{
  "d_expert": 128,
  "moe_layers": [0, 1, 2, 3, 4, 5, 6, 7, 8, 9, 10, 11, 12],
  "router_score": "softmax",
  "normalize_top_k": true,
  "norm": "layernorm",
  "init": "normal",
  "optimizer": "muon",
  "warmup_steps": 200
}
Below are experts of layer 5 (counted from 0) of a mixture-of-experts language model. Rows are named router (the router's row for the expert), down (a neuron's output weights, with its number) and show model dimensions 336-447. Each number is 128 + 24 x the weight over its row's rms, rounded and kept within 0 to 255. Numbers have three digits each.
After each expert's rows: "raises" lists some tokens whose logits its average output raises strongly, later layers aside. This comes from a sample of Wikipedia text that the model never trained on.

# expert 29
router:144111102131116123156133149138085107139108144161161097114161139124131139138141152110090144106164088158118137107124141119128149104166131134167126143148110164119121158111105137053110153097121075139125160118117103093123133116093113148133131148133129134127138111151115112161112091136157150100143181167095135165103104183139130131118094137129
down0:105146142148132079100076154123097125131143082140148109171146171122111130122119130161124117103136148142153129122153127154128130161088064116107135126165119116156136099111149093141124139078170113075099089153131151088131138127155117101122166137130131163077142133156155148143131088115137160143143105152083098113094143135101108150087117124152
down1:134147106146163135133157142088117163156094113150087128146108093114143091145149152126136102142151120134119109118157092148110124110098124156126145052115139118122076116140146102090105091132150163090133100118121125149127126099113115143121160143136125135155087143118152123126127141114127140101166156141175130124108121072145083045140139119118
down2:118075142124104147133154161115128143120147096097104105099176072157119121103141101160142142147149151187121147102161145141117135150139105124147141199132167129169140104135138104137087151144095171136081134117068074152170129135122157149130137127107126141153132142097138139097149109140101113077130120162148100136144095100109186150171110153119
down3:093116136141158121111113137118152130140126154120117144155139153165137119107084137134114157079146131108112071159118148122128113167143166105138145127086120100154153146137093172140143136161118149136121141109082097159146127107077117153159148109138142096166109154121114127094148107151085153135082120161117103133131173150113140112149140151149
raises: " ", " in", " of"

# expert 27
router:109135115119104164141166178129117114157132111166105124116126135155114099115129141126157121132113128159122132138088175159107117104151168158101140102122115138100095148103134117114122163126116119124144120138139124125151090085117094134137124143152120093125121099115114131132113099100141117134152140130143087140116110164151175177088150142065
down0:089134095116098139102163124107127125172118168121112109165122083120137127122167114124135112110148072135131157142118110083132112164171148129120131144158130090109115200165118137133127101121160154102136091107129153134123118122094140112163140130151176121166136109120139129185123158140098104196131121117104079169149125168089086132111146106102
down1:130100114145140193120129118149128156138137140102158106121107108123131160102124138134117137123138153113102155137149119116150132163158103114147104150090093156144119132140150149122103142121124115094142125132133107118153116140099105141114139147107106151136160119122126136136173132117112164140097123142120152126173079113119128165101116138147
down2:109135077119139155122114117163143075138140167156142117105129101128139146129119165127106131123151087175129102104130147122172161162095149137121104118135169140152086088109134139146140154162141171107138116146127113166117096119145117088124143120113110130116111121115145105122103116134178156109142134124140143132159103121097131146092144122099
down3:124115108120125123113157140147150095126157167121084095120071114132093106134140083131171149096153147114120139130099106138107160124105132138153126102150117104114168162083130102167153136115135124143157139136121119150141144117107119108104130125115157146091125098106137137136134156150130113123167116088147133092149120148120131105104117125133
raises: ".", "ist", "ed"

# expert 31
router:114147089123135126108144178087085160161105106161124109120122144130100089128136183112129137103138133170118116123108137155109176124153150155113119099139161100102102132112123101132108134159151079155119140127150146086157125118114104147132135144167124101104129135142073115137147099144166176129117137129131104159104106132149124157109132129129
down0:168162127127129114149111164122114121142137085116099104161165145113139136148142106130128122106179134113122121117133120137118140109127115125093099183160106113086166159174138103091104080103145127153121119168119130115148131161110113136121100094129123187157142149128138100116129170156072127116111115117133172114161122118139118112094106127112
down1:147137130126108145164103114102161166147135096127138124131133129124116152116132162147139141139163136151154113124113128150084135126162140104119077094130133110126134066105150137130118124123110160149146107122140112160095117161175135137127177118161137132130108151132145152147130131115106152106164164086112122149096165111121118155134161078150
down2:140103074126086136127108088127110139145135124125187105177154127161065133137131111114131121136148130113108136139182182074174104143129116141111118117116091168163095138158148176130146058127102117113145151089159117180089135144167131115118130165148082141123120131108183149123142086115126115096124162137123184128113104142120115114121128143103
down3:112135130111140145121082132144153110131153127177129135143120099109089136130148134105161107154145116173135118158132125170141096113108130076140147129152123117122113091139117109099144119155150109145123096101162132137140156102135131106138115118122095148160133146110117154131137145143089159119122146121139103111140152129119122125106161139143
raises: "le", "-", " Long"

# expert 22
router:129150105117136134148138162073110110152113102134104102134114169158115167097132169137108154119126090120145152146166116137132137103088147140164109156161118135113115163104080131129125151153155085127143141104132108128149116162154092134110156131161132111124104100126092115154151124102127103105127132140097130135126127101119124153090116099096
down0:140136118126161115167116153139146117149133128121121093143144152169139129160115140166123131105122103135104129133130146134188134126092123152092085047126144138151094086097202158132121164125133194128127125118157147102149175142075110145122103118114136108180174159161135102125154130118136144101107110107098114123185138110119127120102115099146
down1:157112145194119103118115119093129123130085127136129157161124123150126080093138156128104125123130083102110076126150149119148123136159106077093095140144106150136135122125104182144103133108140141169176142148096124134107114167135089078153132124120135119087157106108156129104104160087140119104135100126171144147075122119109112154118156104089
down2:111145165171150150117097117144146121142128097171080161134122091102108129097103141143142162100142106115133141177108149161105139146143154173140129133124146135125130103116117132115141113072121162109125144178132097128106112128191168109156143087132137117127117120153099158112153119122127131100119152107146099083173151160148133142119140100132
down3:172153133108152126124112097100099128143131086113094162140136073143132133076115127138105135102167160127112140132137140171182132122133135134121100098139104189127128132102077160129150072146168137153098076137182155063133147109100170112109172138146125132122112072187131127137146120122123111133111116125111133126131124176105130141116136128128
raises: ",", " ", " and", " (", " in", "-"

# expert 0
router:141114125124138150134149125142126128149114093187154126181137154116127110102148165076141099112132134127125115152138139126067122118127136175103100113146118142120089151074114118126106118109145126107094119109145139094141141149145113124131152163141110105132142075118102137183137105120157119141156146111117142161101134150134165135128090124087
down0:169155119161106106146165101152132126130168142100185123068125172093181161112143109120106118145166125123082149076153145158110144142133167135154144146118104124128135134147133089144116137141102133147089127196131150142096116141153123138125153129138168135116142137173156140085147144150076147147114089130116125131117113111118129154102152134106
down1:131144153085111083170114117107136121110117124095149074107129090139155137163113092074142104138104149139131141136141140118108128184145140122141143102168143129141132135132148147174089119132139157166119133103098111141098127126103133100164127130114096132134171145117150098125159133109108132132091129126138135101116139142094077123183108124132
down2:149113131121127083123141123093146106106092117133125128113123123113098102106134086128137122119186146068156119131160154115113129095117139178129121120115122136123152062080133131169129139146128142165142114114095136090129154127115171100135117114163143077118157084108151115105121144135126106127134146131136139077159112106183118094096153166132
down3:099135085144139133117129155109154121112148151128127111142094092100125146118133165173108133133156164165145161131173129152126090157119078091079173137143120121159099134111139159134134104100135119129136130115163108162123125164154126126144100147142109141111133102153104130135130147079126178090181125129093156138107105106144103102111152127166
raises: " ", ",", "\n", ".", " and", " ("

# expert 13
router:159129174092083156101141143105129166138118125164163101125097120136113146125120137132130084131106112168124165134123145158095178127149161139116088100145124123116137120095108121086126141110134150083120105106168142093136106132149113107102145173127068129127098104146117136160126110130119124112120099148110120138121117115157123098142125142089
down0:160099158127132098127142170091123097096099119141148144159138119079131121182113110121177125133132124127134113194137121153159153129133156129117141144106150092162073136152095121139117145136105144144104148115127113112113158130113100119117125123106139143111152111156185079107132131115075139158118139158108139141124112100157125120110182129081
down1:112162155083136115139137130146160125129135132183172150129144151134108125164151100094135128109140137127124101131121105091166118090176126135114123125099117137146077151137112077119112106158124129101103109141132147121131115100103135116156116106142137087165148150115133132121088142162142133133126126126118141157076138115094136142108123133116
down2:102137153094132161147154155145118117117166079169104137093120146116146163133141124109143152095160141114142107079128140148133111127168106105101150165121077140147118137135118129139100130185163129141147145124128133139132104130097100127108169109124135118150142125148125082118106148110109093108069142148084151137162147125148094162111147133133
down3:125185105111149126107132108087094146119127101132104111071138168138145119133103114145149119169105132154140118089142156122162163110163129110115139122110174132134097138123150114111106130129155117123126135120140138157139120170096106148121137130150125113109101157127143163136132135085097106112122107097139100126127134088107145139146160150136
raises: " ", " A", " I", " E", " S", " R"

# expert 17
router:138151092117095147140193104110109180158114115170136113139137145117127129108139129140130085165140099149110151087138126115090120109115134143151142158132095136099110131116072132103105125110152111124142119153130149138122101095153103152104168172166125105110115133128154066137141098098140147101153131167075122113125088139118157126135111129119
down0:133133140122102140116113135149118160174150152135160125135141151136133120143085143174108126139118145157152108109148117137091072131132137143110115107122137147090151158157078119098116086155132135115156115108112181137124144118122080123132125100074141116149147111132118099144152154171120102130131140076133128102121108168116133174097149133151
down1:107140116105082126117160122108094135096122086139116153151166151134132100112166121148118101155147102123136119141128132096086114136086156162118124133128124153131126111171129096117073097090085139146124151118132127140201134128141117146117105109154126090120131132129146114103140117153153128105186092147183175128182158145098127125166116160165
down2:112128100106114107134176120112121161107140090146100162125103156104082143100160100201112102157128117138142122160126138170136094130085104112126172099161146115116138116119109103164087095101130119123130124147118164131094119110143127131104174162093156090131138135158090174139147144154119112116152131074129156124146088130114084134146123138110
down3:152094118124108119131158115139104154107138125142154125171111127119163142144157120128142136109165110143153167124068167114107086172118143138134131159134113120130137107139126167158126127123131133194087152099122136188131138132113105148138150144102112099145152156111121127158135124109102139146117133091098102194140105151075100163131138158090
raises: " ", " a", " in", " an"

# expert 11
router:145130077114111147096137146091093155128092123141132122142140131156140134096134127089168130098147111114125101111151123112072144100161132150148103146149110089112093147098112133124089138110158119100130161160139096112139135123119137146133109175187135148133122138114089134172122096160119086083131104142109147140119124136149129151118098154127
down0:136155105123109130096111146196117139158108134128145134110108154100118113137144119102145128134143130141102129145133114147119135138098111095150076152111119137172101128104142142133125156123138141151124157145172138129134181131155134109081130140074104153107128109109127128107110128156128111139155148137135086171174154151136168137119106109096
down1:105121092110110141119168135116103104152144149145077157154156127133158127116140121128148110183175103140101132131119135154138131152131157137084137151099144143115130116163157122143162122109096146136096120110107077145133133113096128125118148128125132146160114125072145107141133111168111100123134143088133107152130134121115139196121137152131
down2:155098088111122154140150084100126136100158135178139127137172175145158094109102141118114167121167107099098128120123151114144105126137132108139133128134091132121132118123137118075130162130153114177134151098128157088174138093108110125125119080153148110144099114149148103130129144114146109141119141121148130132125115122084129122153116138117
down3:139125104129099116142120127115108124134135126133149150115150108120084151107106153100132162125165125087134159134148186115116143120134124112135135131126179113125119167146121141107106112115181123122117139108128090159113125129115168134152096192129155161101126153166124150138124082143121128159107087145139132131124110124136103126117121133149
raises: "\n", " ", " In", " The", " On", " After"

# expert 18
router:156113116117080152124154131108134128150116153181166106126158118152158107097161146137141126108131110139143183127136129152115133082136106133103120155142128122111092146126128097106122137142098107094103121137101081120132100064123099154109210166150147062108120100161110125126126124109148127116124126131124132126113106179113146141101096110076
down3:101096087172120147158129135131145078149125176125119118144141080100161102128158148082135142112138116086133121141117123174114108116111184154134155139103081130144126069155152126127129127107156109166129145124111114149135176167128081103109135154115110142136108131080138124098123131131166131143114199089118144155134107100104157180168123121096
down4:122147134143144135154124116121142104130113115142080098156154160136101110128105137143130147190125112141146121107146167176091118118119144139133158189079156129130150130143118156168111164163160098111149156105098107151116104158082156126155129109087115132142139172142136132118114141135138111136101130127156104104070156122111142119128174138101
down5:142146080099142150125097130160140123125142102163123130127137101126103105142145160107150146121158167107113099127124172112112118130146136139065170093182125117157125120146158127119148179182143123171143138153126143136119130064119145119097137107133143129142121112119147132111129079132101146102118121105155113127081122130087113141113156165140
down6:148138128129134131159087104120126124101127169146129106083105103101125073118073142147082108122093131147159146152146145102168130180155102122099144092086114109117117105139116140127122108120109117139134079126114128089120127075132146132132132131173125151109106149079161136125117126118139128144111170107104109080086098170143154172134135130139
raises: ",", "s", " start", " in", " (", " and"

# expert 5
router:145141102099131124136124143100126107137109128146111128109158123142173129153154172116157085149127108158148134122117127132117098095124148145122141153125147140140097144122105100109119157124087093142146110108170136117149109122123142141086112111138119114133130107152124127107155118124153131101153142155136085151135134114138188153111091144071
down3:186094159140132197140105142142160119149140144135123132111127129094148073091117135137161121117139106132144100121149142075134130115151113116126191126083128147150131118115124133128131105099077157135133141168151080090170101158139150136089103106112116133143115084104112120122114107125117083181139125115140081118159125064121138112092160154157
down4:126147145135098184116126115136142120138094104149146143140128113121165111117120153125115114123103163134128122181111141136163114119114092131100130102123193155170128113143086183094132150135092142153115122114166113134073156144173138115107164119135142112149117157136145156121140102149120110133128146135125115104135122135114103162145143146080
down5:116118189171141121107110130165126148155122094117163111136131123152136129155148134093141156105143151128128145116110166074115124072080134151115162150120153169137109099164095170117172110112147142165124144132137136113106131122136145164122124160108141143099184162163118190087085120116154099105126098131098115126112160117119140129126127091126
down6:146141131160144091132111105145151188100094108139098128098132120081090096129136128129136177137160132129165115109101113131150131148106153132134098147108122155118161116125143068139128150123105204133117125146164153122154108122153117135125129115152097192146103129156128100128095118105139133110135116139122117157107156109168092119165082137126
raises: "-", "A", "|", "F", "In", "P"

# expert 2
router:142161116140101130103126144145099133156129121141136101129108119152141101141171159149147121129143087115115134103144094161116133133135090109178074116173087127119127164121107097110123161126094130126164110091109117139123122136121098166115157145139087141116118128126105138153113133091135125144153153150090112143122131164145140172129117077124
down0:142123153099149158117120145103137140126108126111134148133140120156143117154063141131166123159086108127171129161106127132148128137140074057148148167151166134115147103137097080166105082153126116166110156119119101129128118080119165121169121106111108169150150131115164126145114128181146114126167148164139113116114153091101144155105070096156
down1:125123131179101128135159081142168201155120116139128187124115137073096131147155114130154110128149154135114134123099137158142163136120083111143103151165174129101126122152097112139149123114124091132106116108112126092077151158101123174139110189178112167128125155086145125130161142131111153131097177128126138135148135101153137114141112065149
down2:120143130162114120129117112105117127164103133188128128067151103108152102158094125154139155106143136177145187120131151124147117126125118133116092096137150140120139089162109096103089138148128130130165084183135126134119160122155142143113169072115168169135106155145130134141128070138176125158161098097128129168128134139150105127144150131119
down3:128121177140148164123172168132139138160145132164160098115156138165141110143104116121149103094116111119160099115148118160157146098090116146131144130085094132133126088147126138093150125127091142155107122131107141129136139116080117206114135119109107094128121130135092115091112115114096127088164121124134113148117113126088130126158124178087
raises: ".", "-", "a"

# expert 3
router:154116143115134185159144155137134110133122114137128109181125128140129166081092143112149043123102135123137136134095191148115102096179105201148138121144112145116117191110079129119118125129148100090141141087146112133150095136132141147117126119141120120096144109137078101128160114142142127111142119111094136121098155143136163160100120140131
down0:135129120146155088140152118150141162123115136070118152158124157153145129120146130144145143169103108130119131108078136140102137118101118074143136115100085128146144150101148145104131109154152160131107170134096158123141172128147108151132143086061133129142117146133114114130135139144132153183125084086141085066144127122131130141117092145150
down1:161109117102166080152153148105144138132129149139194144159121149111149129145106141112103120111127107133117109140124143108139163106097129141139090151110068110132099122141077147148193163147124134122156126093173128143140140107106122082079154096131130121153132093151107094150108147139140086122145165114150165143155077123109120135157151139137
down2:160127143094125123116119100145126079126140084101131133114114150108159106158157125139146115111101116120130124134162139106137142117100087135149166079134144115124112112139166079114100102113140182116113134104119108136172119128149178124151150124170115146099156107122124159132114125138163126140097118124094135139111150149116119133120130169123
down3:125152096139116105103178100119134134085161131101179174155091129156073096123137138093091122120125147123132089101151136121110135115094172111149118113136193113112167124178132155158092128116156118100151129133116126126141095089082138102139134151099116141113128088107118119117117124122155156176139198153084094152149108123149091102107093133133
raises: " ", ",", ".", "-", " in", " ("

# expert 8
router:113130153101110123167130117127126146168110122164168130137154121114156149133123151139116126138141097181147184127128133164111133109142147141100106139193118110098094115120128130126090150136154089087127137119132146109144090127140118130114127140161090118109109087103126102192145097080108122091147163124102167125112077151149155171118122134124
down3:159125119136094114097130100152128141137128138160137118136185136110098114116156118109138118127116216159094126133164133129114140113137116078123179150088116146157144116109098113118121162135135138174128083130161079097121130119120125136109147108140132126140149139097153164160119131128089154091130110116149070100092136159154144117091153124138
down4:142125108113112111114181113142136162131163079112122127134098131130092143169109122141173106076127075150122149133092118145183161167102096166090147143113129141103104117109150106139150118114104116160140160105148107143124151102150109183130155112141115097179130107175134139108119162159085106122135147137151136156172105103115086161091129147108
down5:127124143082079161159120126159135149179122167130091084077063112148151091176086127081133080134169162127142105087126129150139135120150136187140155140134111160161121130096135108107120169172100121124120121134112131103120125105157154124159135081111105119115129132138131130081156127135132138149115146126154112131196123122086108093056088130125
down6:154129098117112127105135114126147118143141114117089117084109139133116141150138120174124136095124122149115139131106146131124144075123131130128132110119149167132156141166112133138106109131090097151101138140126152105138117143167127132122154150096104086150145140141168155119121170109123131111147113120122130120166141124155150116112140180094
raises: " of", ",", " in", ".", " ", "ure"

# expert 25
router:165113128121142155136143165131139110146126143122168089134121126130114167079118127133121096160144133151149132086099115129106146087130110158132122159179118120107120141117124101123091148106131061080116132099131138080144112139112101130079119153191109128098138095119100101136134091151129133091130149123124133131128102118117168112094126141103
down3:138177120147097123165116136115098137148148125183138163136136126132139140133125150153136088123109141132149137121129193183121114097151162114096116138163144121106135084140145133157108104134123119095135131135109080138124092121145135131151139124101126134082120091124145180136079137126172107158135143125113074152099160146171155134128098116079
down4:128111129140098116120123163148098160107133109145107150109144105105158081183145091140089137101151122118145158092151148170105159143148115124145143140100149121123138120132119113111100135168158092116114198126166185138107094139111118104111043123120130123159113136136147081121144100201123119098126111171111143121172145135167144141140193150137
down5:171105127121124139132160120157133123137119108131165115144111123126149101125108123111139117112106106130156132138163117101115148157165089188157108095157099189121140166093067120125142193120126148152095130127126130144122143131124126095129111102168137123143121146106112094124131111117129126175091141104119122125155126104097102129134147144158
down6:156103108156139131126154129135144115131133130081143106092121123085095130132125145118105124127124152138163143089138125145158155129152121079116125122126135108146149123143149156157162135147149130131160169145139155151117111193129141117124111154159124118153155145101114125112067130160130178093099088137131142091141116109118106134160126136152
raises: ",", ";", " in", ".", " on", " and"

# expert 9
router:138096123113122159143156146057127151130095125144142095158084164119119153115140131127150130127151132126103117110142122136122147113136168170130153099123107130114108153136121131108113139105146098112152115073127128104163132120106063157120150140142087144108074130141128134130163098114173123105117171125116117139134092148150169135134064121127
down0:132117115140138132160121124138091131149132130123093112128124142158150142097080135161063142148153095203131138096122113159100136176131101144151148115127144158120107152160141109129121088163147144149124160149157135164148128106134113145151138122080134134157120120139155122110119119160146137140141130117110128121140119112169088105121140155143
down1:168172095175097138114105119137145073174186112133114145102129132104137110120124113156158117141130114100095131131122138144140115130129156123140144088110162124150124131179173108136116150100137155128127111086168135164111130156089110177113120079135131166168158151113117157089130129148089110131142076129133144131163152136126083142101148100120
down2:129126124149127142129150167151128097144180112104126193127129123148142135167116134091150178132130116113152126104203131143090120165145166136178134112105138141067123139134171131161147173128144164071104127090125144130158127134129143126126118126103115178159133098111086162067133143127117144170106123095119117112116153144148118111158133113128
down3:158093138141132141165171126132117125124112125129129150111127150118139129133125137156120086169112130120147126117057125124147143134167147113191117110160080152123128148093130120094159121128049143148129122150126122133148123083086135124135094112141064144125088171138116143123110102155076098091119118122135144103124137099125117116156106144137
raises: " ", " in", " co"

# expert 30
router:117119066102095161110153163104089119150100106137181112156124160132106124096137144104146126180146088126142144113142153126118144114136126127156126130136136111048070122086128108095086181143165119102120146131137078116151117160116098135118185105133085110117123112117121108165145120133161131115153138155122146098103120151147159161117116096109
down3:134152112128136155097161161137094132104145132089116143099121136151094140131121106187134153144131115124147164133154189160157111162129074075156135112106163151117164124143107126104139110131095172127117122121103100131151125149137132098121147128120132111120171147095148155142117127093099139148088124146149151140128176114094100142130132087085
down4:113129046145104171112113117094117135126143113139124141100144140173107119135122140127115124123144157186115123126128114162134126129126165124131081107134145156124103145136118137114147124140151151125140114085142090128175121175096081152150123132081153120124159130112116105109113109167110120127134104125102170125157126141127174113110114116138
down5:127108120183164138067138089148069123143151112147093116141138114167197152115092133143141128114127180141119120147131118111113123099106146115114123136116111132127131122123108147087129140111142162104147103097100110115146112138123115111154160143127121149119169134165147124141131152119129147116145109112145135103089142147134125135151134135155
down6:147132143139140126112109124093100156137150158132123116114123162099068152127141124148159145130162109077106131128125108084164141151138137108101129140111158099129077060116146173139139139150130132114078159144130111151097140120140120146144134122145138108093097115136168144117150134109106124109140117151133164143092118131130118105122138141144
raises: ".", " ", " years", "-", " in"

# expert 21
router:137125133107130164145152142104140124142113087160178118174106099122129178113128156104156096136108124145126138115104142143140159131128155165148107123144116126098144147100098148120129138126099076067143161118152138116158134165146081146174150133119142135109119108126109168152127113132102148114147121115131112108094132150126151147123124120141
down0:124130136124067140095144132098089133076110115126125143149156109123117147117146129143169133126076136095175123141120177127152102130109116085128103138095136152127123174144157114123132146150151141105127130124127094127099126102110114124159158084109182142109102158102078154130101138146145110151128132101111136097110139091095102158115162122122
down1:103139127122114158130143164068098145137142137087165123102173133141102095103122145160085124142065138134108124147147131143137130133151092110125124121129122109119127103155134121080103130110101150140120167176088133112140163124122174139153108143114134085127177116151166147107152112136134143124126109116168132145076133161155112136108144152151
down2:164154086165116179194114124103157089082104130138121119151162101113133125144127170099122109094135100102146126120126169100109140150166098123131167099148117128127096092090122131131178094131095122121132146166101122086136141114166127144111102136162130136137147095117113115091135120124131132093126127111160136100105143135122127154114164124111
down3:134127172118101128165169143119101148171123076133159106144147100138118131150140146099113151138084142134093110142109124166115127137126128117094121085120109165090161142097119122157142156118118100119122130124173158115138151104135128132159094144108139115157133151067083143117083128133103134112104118115136123178128136146084072123075182108150
raises: " ", ",", "-", ".", "'", " ("

# expert 28
router:160098138121112120154143140136116139159075083133119119134120104127091110131153158092161095113094107168132158141092192167110143120144109167146129116155137124098107126114119138127114145131111087111060164073176109132154088166123099128155152122139114128130122094159129144130153091146156123123151123171107129134114132137159152131102087138104
down3:097111120172146140101143150079109127110126170103128173133164102061134141096141133144135150144105056131068103133157103124144156159120122128141114098148132124131133154115153156169135103095106133142154131141145152161101132146106114080158130077123114157123089149114140160106103115176128099133164139111146118095122160140065094089120118187105
down4:109178127108099109114132138125113140170152148172112179163154124100085130128127115143151081111164135153120142140153127076126109158096146137134164119110167082139148121161124128168096136128127116107146103130126117148144090135144111164123134129144144167138118129156197096100114146120129130152132116131125126163124139136135159119139143103185
down5:127110123135103145118181138165130129187118111172147124126146122092153122147116118147108114161156141102139147142145111100126138118132095114136178101102181139098157123119131105146103110155122134122119134117125172113118148137145122156105120143099126131088146139142171074125145147106135164150143140120150129133128112135106110154161103131109
down6:095112143099110121129131140138133128168173146108136104121128094121157135142106133127110135123143123136146109165100087116139141066131115148077157151136147121122134135163121118135126103106142098146128107108164126143092138136116158074120149122097117153151121135154145111115143150160123094063137172106098168148171102130125111110091114127109
raises: " ", " in", ","

# expert 19
router:122121070146136116107120161112142116156155106144131114166112088138113167091134145077100082140111106193133158102094186112126124110141113168129122181143142137083119118119123112137122160168133112125109116136170082116127073139116118156128139149134105104112141139157110158115116108122127111130176172131092142117119099156171130176099138121120
down3:129143121125131126127156124129114106136143127123108101156119095149128131134114164148143129158144084127116131142112102102129113137138082124168140137138119117124122156148170108126115126151123156148102126118116103126120126155113134141120101127153127111142122105163140123161112111122086149090123139137152071110078136142143095101141111143093
down4:166168082136093119131141146093146171131101106148115098143147118149093099104194147136123118099132090101113140115112122139134132157122141182121131140138117140153162159104137121137099107077107134121128131112095086131133115126109130156154089128097127160194145097149137153147134115107131151179110132096160101080098121130134171124112136087104
down5:138178093116109089127128143085112208147103112119130163171086125102117146099182155123129126047116157114116150150177122102158104117102102171141156105148147113141178124088149146130114143108125089130153055132112146129118116107121190124136105078158105110130129075108162137133089130126125117111176106135102126126099110115116105131154127136132
down6:130108156119120153139126090103134090078149142141175113142126151105148128124142078103077096139155158114099122113078136153089124162153128151116166161138143144156127114078135153154121120114130114136158105118166141114128124117093125108107100082129139146145148074119089180129110119149117105142081103154130131161126130142124102149138119147133
raises: " ", ",", " of", ".", ";", " |"

# expert 6
router:147071154127129160136142147150121097144106127172179068164116087118108170132140125103155123123089112163132148111087185130105131098166131132138126160141168137100113150112135116102095138122135087112118172088125080066153112097125131166124158111127109135121126126132136159130117113124158160119133148113127130131076103183151177150110138132138
down0:094104146109117138136074142169119136133157143105109126103122088141159128122128083175178087146100105104085133170146168130101119103182106104147092146069130135101118125100170125130107142123128137125152084119127143098159134151147132137073166137141107139158135138102132139105127124139082147146155133109117100051147115131121122129153137124145
down1:124119085090127166093115112096149125120102101128116100096113106137135092136109132151122131147119153148132156115121087137189143129128150090164126150092135137115124124155134109131110096083080149151093135151125107133152132115130126124135116084119150114134171115121171160129095136100114145105088121153079124158122135109126144144113095144111
down2:130135135131135136128129135146129159133154181127179141179119153149125103091119158094115104108130104108108142133136144139115090120117144086137094123117149116150118110120164123153150143161098145151142140136090142136095125150137194115110091091153131169108133134125169157114102164101124146126115141128100157168155145142149156141115146123102
down3:116122125135109127152162171124129125132164121155135144141145113120128093150133141165100128123123110120092132162143068138137111143041148133129158163131124121131141100125081144091122133111093141107113117106126086109127132104139095109124138095136157121161134106140144183089143110144112069128109093140126128130103152156134158102148134140111
raises: " and", ",", " of", " in", " (", " "